{"d_shared_expert": 0, "router_score": "softmax", "n_groups": 4, "vocab_size": 10601, "tie_word_embeddings": false, "init": "normal", "init_std_up": 0.0592, "schedule": "wsd", "decay_fraction": 1.0, "doc_mask": true}
Below are experts of layer 3 (counted from 0) of a mixture-of-experts language model. Rows are named router (the router's row for the expert), up (a neuron's input weights, with its number), down (a neuron's output weights, with its number) and show model dimensions 128-191. Each number is 128 + 24 x the weight over its row's rms, rounded and kept within 0 to 255. Numbers have three digits each.
Before each expert's rows: a language model's description of what the expert responds to; "gets" lists some tokens that make up at least twice as much of what it gets as of all text. This comes from a sample of Wikipedia text that the model never trained on. Tokens count by the router's weight.

# expert 6
It responds to: Names, dates, labels. First names, month names, numbers and surname endings in lists and tables, plus colons after infobox labels such as Born:, Champions:.
gets: " |", ":", " John", " 1", "z", " William"
router:139137155127103145090104149107094137152143109174149134144174132160149149138083137128136140096094140126131158134109132105130138161155103138123082101146113124113103142150135097167124180148142126
up0:132137102115131148119101130152142130159141113116132096103145136192115113143096090150108141101070102072117145158090082142149136130148133140172158110150103084156122090140132149138140110087141160
down0:142150117116122116117155141099137149154177102105145143173145136113107139089174147109159099116111153139110121114130135110161118116126164135124152139156154161144138144139163114107115109139110070
up1:068166116092115139069101083073157117176117131113140121160132133122153142106118121121095112143098123085139133119124095108113125126130106152137159102120113137132141078131123103158155102088148144
down1:120118088136127115140140114109125100118172089115105094144155100137116132153091111147143106120101147138154138114147142114120121122088127166126119092165101150103114100109124121128111120119218127
up2:096112147144154138191154104125146108126105128148158123093140129136139155106094129128150102109139193118151135140136090155105130112154111133174165167086090131158118119141153131128151133117132151
down2:146140116143134109105129089158123154130104149095115096089092157163117133150147137138117146127114118129120091096157121149133129110119104111184118103123143165167146127153119110154114159108086164
up3:096086130092118152120123155109095093150136114135178098103112125126181137144141166108132101170141119170140123116138149096115107121161129138132089155144144131148117130120187122132134133150096140
down3:145110121071128165135135133113115114109133119120140145191111153130099067098139134129122126134154139125100146135149143131181145138104077110152070155107185143112196103145147118103162124139114131
up4:101106156117150173129125122123140098077108111169112114129124119126186118137093124127078141136090131126142138150124083158124118123105171169103121132149085126150131145114135103118085108113107135
down4:132086156154126161119128157114106118064121117162074150088164078113102138113106075110089185118115155079136117115114115123177146169112113141109133090145148155111096119088106149137095152115104144
up5:105117108132113149120098135140167115084157196166113107142119128152171070163176162129096105112160129109116142102125178136106104141122137165093178118123128136107090124149152142149166134142109115
down5:114114126092131167112121121102146138133123132147110117068144119171103118122136069146165129181120129108067148164123127111148080074141179153155140114090157170138094124114115121135082144124120197
up6:141148154120122099115122162123101149162153129156147112098089156162132124105094109113108147132075115082111127149156126091124138125118100159157135149110157151085140123135096128132168119169120125
down6:155117087129130156145165109133127147135111128080150185119115135097136113118113144112139135096132153127143106149141145129137112113142165127137108146135136123185114132116163160091112085136120031
up7:104086139126164164136146090149125126082093096131122122112141179139139103162132145127090131102089168130142151105143097104140148100110159130132149115151110089097128123089165167058099140123130119
down7:113130129170162150177132120150087117154106067112159158103122134137077155109130125133167113156106093110091154124155173183125104099094136153124104143094137105161120135099160117141177115103104119
up8:118137108130134133126130146104104167138141171106125146088142173128145134200181095113142158126089143126125092139123115161136136109149131066132164079148109128116148117120082106172116133102135153
down8:136141117138149114157142139118094121133103158139170088110140103151052142156138108121119140089132121119131120133121120139110131130097115108104125124104119115170123144178112118086152111093093000
up9:131135137132108158116132122130156143126148123096141124117151159156131154137141178121104137131116126096139129136065066124114132097156169146148142107104148172174199096100125127095094112137135140
down9:130145177144161109095123144099181094082074161138130135147102179146133118134118128149162097128101124122111107142102131135159113152137152121142094147147118128116154140098105165162137086128128116
up10:169118095131140115128112106128134174168130094114131128139154148101130129122108108116113112160131088139187123119112206136118132128167136137113102116122145163114121110131090096104103112132098188
down10:142116113145123125203133146116171083163139142146126101107165090105119140129103112152177132119122129122172122123070132159138120134101131159103138160141100123119123140103095168169146105148172101
up11:101087175107156122108118096098158169112121106129164113140151094135175158087105134109121125108159169141120134139110103168126134136131106155181114166116119142151101097096128104089174133097128155
down11:131104163174101114096140094113112110145131121175170147134144100101136099127116110132135104148118133143119144170173143122116128109147099128133122134074103161106090110165158108090108147147105130
up12:131104116117106147117132091115149093113132159078093105132167137122135127113115126101132129144148132073148117180111107144126109152158183124122137145139145127149135141128166093123146157140103138
down12:122149149105111146135092137119106159126141125150140123164141127143124116136124135134125132147112137137147123117181120130144121145122125127095092118195165116135170073140135094129145132152102156
up13:122075146128086117118135132146110132138155114126121120128106125130130155088116138167116086133086129106140083146188153138117140117132125147144159102105130138129119177113157109148125075112123147
down13:099106131150109145138111141113096167102111110136106140140139115152159146117124102131090096134151163148186090156095124150129115161169108108138102121131117110144108150134150172128087117130154141
up14:083126085096090168190153136120138171104111112139097123140119160143124124136118111118128094099132156131139152101121102125098078157136109150123107089124121118111114107127110152115178163128142129
down14:164127106125113126119105133132096111118123162146130142129134143126108104098120136100099116094141139130170121123141120119146133128112136152145118062122128118150136145164121145151157130097102118
up15:104095065129103075197171126120128148076151149126094122089126119113158132116131120153158086107121136137149153113129162124131148118157135104122131111097149112142099158146150098156137097136142145
down15:140159112108134129100133112108127134110071094123168115158114157117136111154145109136131143123139141148107136164127104119171134119135081184148120138142194140149172103140118150139160069122109034
up16:167170103138092167116129130107109130156117158134173118155158112164130162125142082119123149111107117143140177076135155109119129134143115119151119183176119101102157169124153132080158109127123157
down16:134074107157108115137107134134107111159162087102115138135162121099082124132153128125104136131092136123113124145131142192123101082153145094113114119082078120099101091126115131118156122128097143
up17:169126159110128128139134111170121131119145165128118127113117134151137130134140143134126111150129129142126165099088152109136110141128140129114106104063109149123148133142122118161151116151122139
down17:134150126162133111091104140126123152120137157128162147129125134121107142145154131128177144120083136142111160121135127113108121122168116164158126145151139138118135172123113126103111083137153073
up18:138146138153107070107140126098147121111106168080141103165157191124156163102152071153153155154095073122122145111088125143124125115103166107130125138095100135156100160149147088102132123096138110
down18:134099147120144113147126130121103101132136131117140093124112164172137115130113136180139124053146106169078111110117129103125120118114132085083121113160104097162157129154166121161136128127124067
up19:162133133119111138147114106144114126102073144155146110082136134128093149139134153153134126122112144139109129138123131160110068094139118080186165152117148144167119128112083113117142099148145137
down19:107126121112107135152127121093125117154150120125133141135114117134201123114153135127114140171163138103139132125103119126151108135106136115119128154151132140120092134137110141160143148105149092
up20:120114141145131116096114146101143132083086156174132133067089160122164151122124166165157129140117091134136106120153119174170124098107118113096129135134136119119160107087149138138127079090101131
down20:135148186081125140104130130133110119144121088127156116090098107117105111099153125168128157130140153068117132154137113100107114119111164114105124138121124103142133126144140134161108124077084114
up21:109105130102135145123131130141108094151120134151129111105159197115134162117084111139127132121125149114114133220115139120168119114089109121136140107095130142098106148080135137141132094110132143
down21:129094073109105134106089123109181134112117110134141120152104124088176161114118123122122117157120151167158139097127113159118146104116123131120116144130082124114139132137133146141107127137112112
up22:115088098156115093091126150133139098125104130129096096157149091073177166145120083106170101137160117130123167120107138128113165087129101091129162120125113147124145144123116119136076106107140139
down22:174167139093091138107105151099105130114122123102150128144125142113138167156122114153145159131112138129096163173164114132156120169103161096130146141183184177119190150110149107163104129084166104
up23:097104116074164110111213110201162157084131172109087154158123121132127111122141164152123117118140157095176152132140126120108126134128189165098117130086146105074124145104157135086144116143112122
down23:110115160125148116136131147115111099128111159138153143135148104138122144107111122167115137157108113123130128097146131122093128126087091166129123101147105116100099119129138135119082090147112171
up24:082107121109125132096139123102133094127145101147137115147075123088135107120098126164089117162106134117139154118109119120117113115139125123130125143120098149163127156128106151103147117087091134
down24:124134159124136152090116139117148110151126129128173069168163127141076139107156113162149113129165125135145102158129166129144133132135131116102081133151136107129140155117091109082124159100100070
up25:131143119155125131092116100127129099112124151104137180151120133129139155119120098108097116146100141109144098152136144180111154099109137138138147101084095139153102125142154137164150161130107119
down25:115132086132165125141148119148089132110142179116132121115141134126126140113150181094135084156108144144093111124124115085146087153143150126103107147162140111150109126144106127112116167112117129
up26:141089129110147100103122147121116136129068096149111126132125097125137104133124116136123130119110089109116158122092151112137102106090132103184142127113082148134154127100152133153116135099138126
down26:119135044113136162131132126164146123123174121138130136116099146128080103136177120125114152143108167120134132132100133153110130116143137120116096147193146150122102158109122128091135121138173101
up27:174114118171124083145135094095122160104131127154087110117069106116117119114140165149128111103112198130148128122117121122061108136143165112154146159103162160114136102121108145148150049172121134
down27:115150126093140132161116140128142112134128188124162088135153125115130121120119087115163099136121114109134093118148113143108128145146161162140140105154105122107114088163141155119128175138143051
up28:127120150135112114135114087114156160151117111115203129106125136120154135154136104127094106126111147129108165135138113144141129115121118153159116145074117141111129071109140125142119122102126121
down28:072119049153123099102131139116133129161088130079109098132105102127151142113136138109098154170112132089174118113113133135110150164131153095148167137102096145116124118123159081110100151146087120
up29:156133129114138112113145125145124139122136098051143140117126121165124105131109122118143119163142148134126120131124152134140149160120143118139096104136128126099142078146176080113147156127147180
down29:128147106096113087113169125125126142093131131123159132150179137104124093148173140146105123087125066144122122159143102127104114089153131157114119120168136124097120147155110130128139081170058156
up30:124149110152162121147106096126181177150156135113113124165128154129104099147142157125132143113138083081148158120171140105133128110173124082121141110144170146126127115132109104109071131163141164
down30:123126145176111125152093128160142093124157138102141056145145077135117173148130088131159129119165088114089158118100115155130112111115119133135116153121098143091113153107143127107163114114098117
up31:078110136124114133183171155108118088136106110083145112116140087135132157113117141159156147140138071168113131124143128094109129126158156100142087157152118129109131149131159141117147112137136103
down31:144114128115122151087149164075114120115098107104099137118091153132138132109149137135151133118149168124078134135110121144151110169151093124144172142133144147144129146180143123115147115095139099
up32:149088117121171135119125141160083114112132115141157128164118116158136124166136119154154132138116114142143163111082154141128130114150127144101148105070113100108108150088099121148200110164123141
down32:154164190141140111119142163118095159129154101112101139123142115116066136164130105123189156110149125174135105109145126148143132135140075128166159151134116132105125073144134139109152126111141099
up33:108126143165122133122116082132103110053130117147137130170140139106157168124167132125090161139118127115132153141116135120107136128158153150129132117118150094162141110158128136140117102143128196
down33:146137178166144149106106119134120102113128173102147106099123130174159169139123149139119118144145094094146153105101094144095154132129143101115111161146145114109146143115143128096117134107135129
up34:126139127111140142133132113127127110163115139142168101109102113122148113157135109116077169104159145098109097133097154128137107088177149119100171117146114116097176160161104158137117149119132112
down34:152129137127143107096182147079098121099166164150147128122137111145088118065118127097137107122107129130109108128142152134130132124111079111158085131115098172158153137147096101147090147130164069
up35:153154120160112117142125119103111140101139126139108108127097131086088134130128103142149085144090137102065110129112167181145134113116105100159108156119109130178155144155104118119133157093098118
down35:129117153108139083148165117121121096154150108143135144130106128169142071146090143086105128124158159086135129112124104089109125104145157133120079122104138133141171131121133119145155091133156089
up36:105152138088128093163132135130156124199133096143137126145155121157141124102154129125148151136148122123137122130137089094160146139140106106070112132138098134132130117130128115154125141167137140
down36:142083113142115140148104149136149075115115130111115127091119103123137157100105130125169118117130086142096126153131108108110129147140138137172131139126117095104094104115107152119119174131173110
up37:141114134114153155133129103156105115154135127091109141175152126127135119068127118102146140149112106062155120126123131073112160102157207123154125117095111144149127129140120106145148149177117137
down37:098162086113094133133197092120132092132169133145114087118126098118112104168122108092112135159160096136109098131119067130139093146130138117155134119169150135124130122123148077128111157159144119
up38:130104133117156094141172124163124126127103121147126132135107079107127114148136127124099164143125075120127123142125097102142111109169185138140105127079119118095126177140123113103131117129123134
down38:143104144100138098126141154089132127119161140105131149189129138154142100167131121096128102104093149167119148130112130149131106123142084148122136118127150158117131127074110166088096106087125080
up39:103104144136124113135113139129154114118158076171175146105150147133114162119082143112133111161132106099103116138144095103111087106143096130121110130113111114126143112171127088130142115114141164
down39:129141127116142140105144144108128080128131145124119129138162132115129139137114139111124100142155132098124170156129136153134139131121125160115132142152096103123082108120155151110166149117128127
up40:117107154089099117085115076084162128133126130129112096137137167101128162179111147122124102116111140179177149092126115114135084132126114128120158119124075132110155100102146102094144105129108111
down40:154132162123100112117158176136153100178129132117126115136113121127095109105072123143106097121112135120133140202148109121128124084133113163159188120157115134077153075106111135104130129134141099
up41:151079149123128114140129159129123149141118134168129122117123115131119140056179112167123136155116105122144158142123138135095157124119139114118117136104105125090133119145131080127167116083118104
down41:143177134116147135077125087100125155075159098122138163142106133136133103112147098139197120119136092133107082141105108140126096127109132111126156107134144118129113135147127145103121107102184041
up42:129131172111162134162134148171113131136119124135128099112111123163126098142126136123113124121137155124161175117149113116104163120116166169152113098155143112120154085116118093124163110148146155
down42:164162128101099114134125109152121118134155091136129118107089144085135093117136156124148110127130111123107102151137123137142139115146107142115131089120111143126113138128121119138132128146137161
up43:123108091163127098099116157125149134173102130143108166130108131082164163140145167144103166116133081146116167171154156126125134107062116109183172165085138139123110161176133133151113109109137121
down43:071149140121118131108115134093108121126113135144144091145101135135141145120134106127128099180112122136139127142142126146157143144106096126148136113129095147151113136150158138126098183105117022
up44:127157149122116108121145094106181111128096130108135096095112134117142140091091161112136148125096145111124145154097126134148125114102139116115160086097101165143108121119143119112096142126137137
down44:140139114136144103123071141108107121137103125106155149113136090132125132092146187125151183112097138109147114112112113142135128140096121112186123113147162148128174150168139162122136157180135153
up45:142142149151096124102102173115154104159125159122191133119133139099156131087153143145110122087136085133115120137117106138111145099120129143124132136147102130085123133145129124117139125135131156
down45:110148139106108130132139090166136146174119163123154154144080160146163152120131120127104116118095115147165135100170153178102150124130130062082131121109113133101119157141130146103102130132133149
up46:137097092136129122162148140106155137131133081175128114136166158132123172172124147123093132112141079110098118135156052128098155124117108143138133109089153137111089079103128128055168103132095161
down46:157085165136130110121164115109190132125141123151108101113121183127124123120145123181124152128149142101106165131089103074121103168093124105147135116109086118106092115144142133102118106120101148
up47:107130091122095134099123123108122116149102091144134109130102119142138147104107152166080119139095139103105130101115098152118077129157114154136098144137130173149099134091099148125162143089100117
down47:156162098151134118140109119083093136110121142125106135127112144159109116122093107110079132098104120148140139114140128125134138125117103097153118112158180145143165164166108101170119145144120079
up48:114145142099158133117167131121137101145127100153112148147141087120127146114107137118113151117133134120144126156134080136103110101129084151131138130110130154113108123107151106121123049133133164
down48:116106134158144113109077133149102126109056146124119115181135072154126132115138139117140110109152122152129167089107134162123129138140136134086113104167109123131124133118130113131145093131158126
up49:110133157119139128130105115156103159136116152130134100095103143128132148072114128113129141109116140122159136107127139086126109136114135109109132132098083112142150118135119183145158116093135125
down49:170142177087125143134133177095125151088113114165122085132100095076059142131141145127114129115092166129126119150129127111131141161123109113088122145106091117113148155162073131132096145109137033
up50:126158097140148142083140130092112181135147140139187114104134158104145183138131108138128094131128143162129149130135118116157103091117150080133142148119118148142117147118128114107114120129109132
down50:149110105141140152089128167154121147187125111125136118146150109110127137167114075142118165117166165134136143113093119131150137144113089119108095120150119143145143122123128097143106135107104091
up51:132130106126125120128164164101133138152111132150050112104110107169139139160141103139138113141116175160142135147124118130166108106152135133092125160146138076166116111126091158091166127096103131
down51:150158125119138161149104184107145135138151133130116104130161149089105096134132144152134177156163113170074112126129133149088152154148140174148115167094141146143126074123098107100142112105107141
up52:173146162115127095158133136107109129134133109118110122106102128135154131129105066127113156139132108155113080105182155154167138121139135132123123138130155158107133118153183128134097137152117143
down52:138137077127141136134114117146124157113143110168152111052143124119116099137149130131141096101160130100165111128118093120137135120109114128134164088130139102125115124100164148097114116118136092
up53:163086112158129124160149064079125134133086162125150124140186139120155143156149133075083113172110160091131142170122108124117129127107127134142112122076047181166130101099123085139139142170145126
down53:121117130168162102116152081130110143125148081152139094146121148127118127137094122133106105132090157131107156158129140081095156141115131162103115107123099118124132111097089118119114160107129123
up54:096153132129142165151112112108145145147125113137130148136139134142160122138160103073132097110143153156091147121160105165106102118179124142131111112162079143170114096090164126137149166149128135
down54:137113170111133111119125162123188132154152151135124103096150141173143150141160119086150120173144135117079116141059130155141083105138138109160126126141131112093102153107135090150185121112153148
up55:180144167106137134143107119112168121132082111094161135086124153103181136137174115130172143113072117095129121140120111097122127096094171163130149145145131192089142118106161094172122145156124135
down55:115132130155106132111133117136089145113120164139124112104107124125108099130111124088105102120098107160148101138110135145170156089145118076132106147103117105106148115120141142148127148098137030
up56:140132148116136108135173146150133177127151130174131149168140120137138097138123138101146114114113122111141114114105153133135120149161154099110097176138124129125135169163149108106154137162108146
down56:132104116166111128141100137150133131093123079114156137127084119129111113107082129133142142147124130119117138163128141140143123127120145104123085125145131123153140153135134113155129121104113068
up57:107113108179149122123131116145145121118116101140161083164147145137141135150158111099142176138113145142157163083138151113132172100115144106130115117141125124144142110126158121163131128125135124
down57:134130144120136088104116165124141166122129131173120116151122123118123138129113149143071158112086163135149139127105143104175142130115069127140126117158156149133140103152131139157105149175172061
up58:143144131139155110109129133105174157129134111161136111082112122140128132086150155099094147160157116155153123093074115119118090134103143091175140133118125119079120099103140122112108137163112154
down58:136193110139125160124108145149150148111151130120127129125152082134099130160149152128181130095155151123131122116106087186121143104138144121185172103102140137135107082111129092100098166146070166
up59:131150108187107131162115103124165132162113098084108127095182103100170073136134121125128078134158138160118112153147112116084151143145150157141131141164104155136126164122131128143162142155132126
down59:141137128146112171087140097117118093122132189139153158112164094121114131156142114145122197154134145137152138121168145120141119144121109103095160154157148140162123130115147120157143077097110097
up60:098123113196147118113112117114182166103078123149122154121117120139162166123111123135123158136134173085151153129166109109102135155134154109170081159156115067133156145117125142100167144115131160
down60:072134135145128134112098112149131154175093160154150137110124135154081124110168160101085137107142136119139093110133121108132116134148129119103137097127183170156128100174100103174111149079169114
up61:129143082163105145109133117102117106116108165124122170107141168136127133114136152140145111082150143161152129134109097161115132158105169148113144116176100132082124093106169127110165113142097136
down61:136137157121138128116145127168132138088146105123110151155112161120088136122122095135150138152093142157168093132118132111125103099110119092154144097150113127128137131152156140132142154106140128
up62:145086148110098109128112062147145125151097131131123118150172094132131150178113134125119146103150159143159162130110136091127147132125116148088149125138073098136180178089168130145110141147142158
down62:135104144128107081139110158140163125125144131118146095158101141100137130151129139157083121126155080124137136136126098152151126136111127114144137150103135139087148151111110073118138123174125137
up63:118113140118153108112124095147106110119113129121170130128125140137146118108112141137139148098098160134107167133105073165126158119160145128130118107081171132153173163143156152140165137084099131
down63:149123108150133142116114102133133132132111146125110157082096117178110127141141115115135093129140143121129090115148149144121101113117098141181170120135152111086135101119135123147162146148131096
up64:096092132160157102115164113128166105096109111138131116169116085127131106120140119153103110084103145150168163118164112160108112147144099123140163091120143106149118140089116139133118114118106178
down64:128106093129121104126153118105172135113124089134124112066121134135129138123127163199144169143106094147154159117134106134058150164124087135119113130160122140088129095127153109132108123131156091
up65:160154163106097116121131106135110117122117113138128125141099166113119118119120107130136168103136121138151116152159147159160195142107138148123119091110156093103142105133136130107152125140106167
down65:138112106149150148140128099129173143140134114130125131083139131101154112134159111139140081108139137140104119118134118135107106128119160112165189123122121155165124103122110098127120129101090158
up66:128125130101089127136094131126121092126115113118147130151113112146131147168110131140093184120159138146112129172078147088103133148127132097104108158123082116131162125128166075127105137115104154
down66:124149173126149115113124142139176130088079128095111141131145086108125121078117114073133154133134117115166112156127138137073150108143150115113130132126099147115183133111115143141151120133109129
up67:172139129128126096124156111160128128082082101172143127162130077139139152095117103129117150126093102128135153157133111181176123095101146080129144106138112135101115129081137124076143157163105129
down67:139137146133148091086125161122115169119118070122129144114118156118132168162126095144117122174124105134110127132114156080135127133112155120146175146128130086113126150162104102122081131106141100
up68:172134092117134164148118129120130147147126141107141130103108100180148128070087075135132156125151124143146131157138145117123112100149151112151112155129117131142124117121124107093114088103091148
down68:130121119104100165122129106119130120100164131107128138112122130152114092164125168111147124140118112104178103110169153133133154115110111123158106102124155144190136147120114128113100110143146100
up69:123138096169077095119084119108163156127131153106085126178141135130143085131121153134106150108072158141162118144133095152096125128126126145132125134107135169142175105150170145146135131140135118
down69:111106137132132112135131113136131102145133130124152148103112097160075111134102139151125110147126151105161124124138157063121126122163155135092147111137151142108117169119077092120125113128112068
up70:135117090153155184131112133146140120148131152148143123087142144143128106165133130125108150154113087132152144140145101121134134124155120131109133140124112138166105114127109129082203103147121127
down70:132147109114116134140069117128169150135151098136050152173107109119141125137109103141109132102152137149148126106136097138092095138138122132102174149144128153127123110100150123103124099114131142
up71:149109128109113143065164101151094129118134157145135132134186167146134132109127145078092094121123119119081104102098143111101089147138155134155116145141102132130125140107098122182153081119099194
down71:144126107154126080196119145152099120167108132132167131101077153122130126165114130151137112159159163150154125168131121158110121140133138104142123094126098121150121143130112123124144141130161164
up72:103197082128108111153098099130120114119102103140112115132112116113131134109158157125171160132121116175107086170161173165132147152110134131188115135153121111152111147145175143136112139114127120
down72:175091122126138132136091156105142106112132096193157132100137125109168112103131123122079115137161123110127165130130154117116151110123149097126158157110073145139171104116138144102096160194123143
up73:092149185139160127146118125127145160111147137106184117134177126150123139130159111102159073075125130144149145120126141147122162123141135169155133138120150123098096139136141100106155137146157124
down73:114131172109084134121127137104156136094114092156098126104163151143146160145097126108130079136158124122145154154135143099128151074142120116142072136149125093155140125130128152129101090180123158
up74:113126165099112126114179163161138087129146157129142098161134111145161131153124143168111132152112148120118121122153161146115114118166153128131114158121115152089129149138169112181120109145113157
down74:120112127132109113086153107152086086130144104147128109126126137166160128131140165109159141121122127095124113134113081104150109158126132136146108108103191129147156129117118115061174108150114161
up75:156123119141123112165129076154155109161100112134122108135154128158150148162082135086124175146140118137114151118114153151147157136167148103105137149160128113072109108138143182109141117128103143
down75:147176138116122107084141139134131101126080156140107127120133115109125146125121150154120128165163112117151140141087131067138137142122144134180140130083130112164121103102162132119114106147107153
up76:135135142134131132157121140124182136130120092079173101079128079143128156151146135132130145133122152124074150141137119103130134121144098130153113159114116135120127111090141089122142092163114132
down76:132127112119142159143166129160097140139145127117176147123100143118107099104140168116101108087144110141089121133154126121160104137127105150136155088104104178141140135103132130173179136162096099
up77:152105111115124078124125170115109124135103104138130090088102167099161127091164109084097133156138111110114169118149154136130134122151167139148118163083127108130136108130136160148138107103111128
down77:154115131143118107147099143127133127140118125113108107111075127116070148116145128146117134133125109141135174122124118129119147109137117136126103158106123111133132117149095102138138099134114000
up78:136131089153191171109105142109120129132175122133132132138089137105186146113114140173074134108145119140153169144133090127125097099134108137130153155135148085141176106131161163130129131091124153
down78:121116130147158176188130137114146122139105102084142124131108123065152135088109151144157134118136135129120138097151125139106108074157118127141173174076140151128132163089105150130132120157151098
up79:127138204175175128110176102114124117158167157160137126153151124149156160171153121174122153136114126153104160110162127158130147138116161116121141153151110158119102101154092147148110121154080144
down79:086109106098100078137114122142114169126101124113094142109143120134103114132115111119149091131110080159069063135110131129151168130135141138114111091155097124107113112165142151120132104092185118
up80:140106179092123156123127158127140108106136117118131097135104147096152127142116185075149106144136112101138149130158105132122101165118148155146123165127130137104142130088095106082119138134104121
down80:121133089150100092101153186130111161118119141127102138129107160137147080140149168115087091157142133129081107096167098144093153158121139121099112114106152078089130117104118163135108112134119062
up81:125120173169080155110085130125104156125113113150118113125136131160129094132107173126124135112126157126117120114123088110097131138142172106111115140171112100116117160105167122122141102153113173
down81:145119156129172124144122098104168170166143109115110171069141186118168156144114163175123118105171107112135130126064146111142109120138168136136151126133117114110116132126139102097106155130153121
up82:140135119149114134152156151115119179094118135146141161104127097124154164078134128128092131165117141104140149116167132099074146160124132099128131131122170162102123148122131112134127132115125141
down82:110164111106151185146145086113125110111154127146188122103140137123094114151128164121172140115118115148131145122156117110137103133113111109127089146148118116129155095163114131124138138139119124
up83:120056089139146067170142129158154136102147154154097140088117130125087178147117122156111102147126116145113168075138115104126097118139147084122130141104150105165115144126084133154135111124127130
down83:141160146095130173135150164141111123111091134154120097156142064127104136132125116103136106123119170133187090110108140138095124127151115114122119134121153115111166145137126128124149133111120014
up84:133075120148160110100162108122114140110135171166120125123160136143152140118113157083110171107128165122120134104123098139098136146161122096126136127104137134108107080102156163108173131149154129
down84:127139157102109185116097123099181131123114140122161158156146120146135107127115111099108121152068097151108135114099150114125154137143124118130079131126118084171160121142109119148107116130095199
up85:148111143165099148080108142148129158120118108147127081161139095136175157131125124162130095124123154105149122131181102096128090122128126143143085082122129153101155099093125142144130133146091144
down85:178128119130096108103128152218101142121134138124154135185098147133082159151127135148133184125141100113113090120120128147108128130183100144163102123088136165149133161148083105135141147139121108
up86:125142142126148121133105143133138131151130114136173111062155116134111136124130111138080152095088129110125133099123120132163181155113132174124120101102106105137143186140106165137124132112129132
down86:128122128124136103121149118123172147095120119125086118089115171120133111097161158130098129130093098148127104127142198104133126085110154060109089166113167141129131117121158116112146171133097098
up87:152157109115157110142106096154125090157090072132139096131121104073139189127137106144088124133139086146125093148153208130143109100074131131122111158136163127113122130142157148113155104145121124
down87:109077106174103134135150107162127100094142145129132105112092165089144135121135146156102094111145148143106136087155127177119128127137133140149149093125097130139149122144094079135128127089143172
up88:147162132120066140159146136158116160089082120109156152102109134158112145098158123127150130148101103135144148165087109167093139134149149106137173119132139137100126123156123108172114126145133120
down88:151103099127123127151154127132109111127098142129126118119113136083203150120112137183126123140134113145145137161099095118089096134141165121117083104115114106149096162130125174149116150084086149
up89:131113139151164106123131154137149115109126139153143156144175135152148130118143107128104122154136158134128134142176120131131133142083101184154148120108089115112116112146115126140137159124125137
down89:136132123139108110131146139116133169124163112150125109126096123139137106137142121123076116151094127088093172184107110122118153069133103104133136155100094141144096107161121119100106099118095131
up90:116122137105153116148130105156098125144162109153145128084157132143163106083120105154111099118127125119112140095126101142125097138125156148174081128117119136149106122118165137109092152102113134
down90:138138136104169100110109121161133125101101132160120158141162123141144151147119094119137099114127087145131104146124118162167136101106144152133130127150180094123134084118139129123081138150155127
up91:187111096181137160126147130108136126105158111151124110115125114113134159120121151138109107167107149114151129171152124117117118136158124086109149120095132135108105100141152121131157090146096120
down91:071054114127096107132155061105142110171103138110099131124131119118123156096140086114148150133123164117087104116121095126075097123110130154119163119121101094119107139134152138153139144110141056
up92:103173095126148085124098154104157149114086100096120089144095193123139135159140130141125126179109101143153140141120127113112093138128134162128123118121116122113107141162096105143131139121120150
down92:130154096116105139102134123086155129157132142162144132118127136160115102111144162122138177111134104143101155146147099124162118170105114109147107082087174150156125113141146118139155108114119121
up93:107104112172105164152129178118120140099151132135130087144119148164117142120125065150162085147113152111159133154093099144147135104093131095173148133150173128144156098137121131158122143166127100
down93:105112140138120137134146125155114152131116151119100102166099131156128136141148155087183128140106154107121102155108102150147137101154115157136119164149164155150187090090171120120113092162089050
up94:149101126105138100116114135181117141127091115093143150096133177112143149196129150121109119136117122124103114134106155122131099127099155103109112180104081174113111121140142136106174118141124136
down94:129145170118107126124137148155122165100119119150111141149145099108104133120102121106138120126107135117152165105126160147125113103144075153095148106125134093096124109148137082148122148152139061
up95:126182143141169124131112089131131121157108139146120105140138149094111124149130167081084111158163081115113132123098127129140099135154123142118137145136103149140127117117094168121147146120123125
down95:129107117119183144127148135129106138132174100131100097141098118146096141076167138108130100114146090122054126096111115119096150102130158146133115137112120132150108140128120143104128121143097110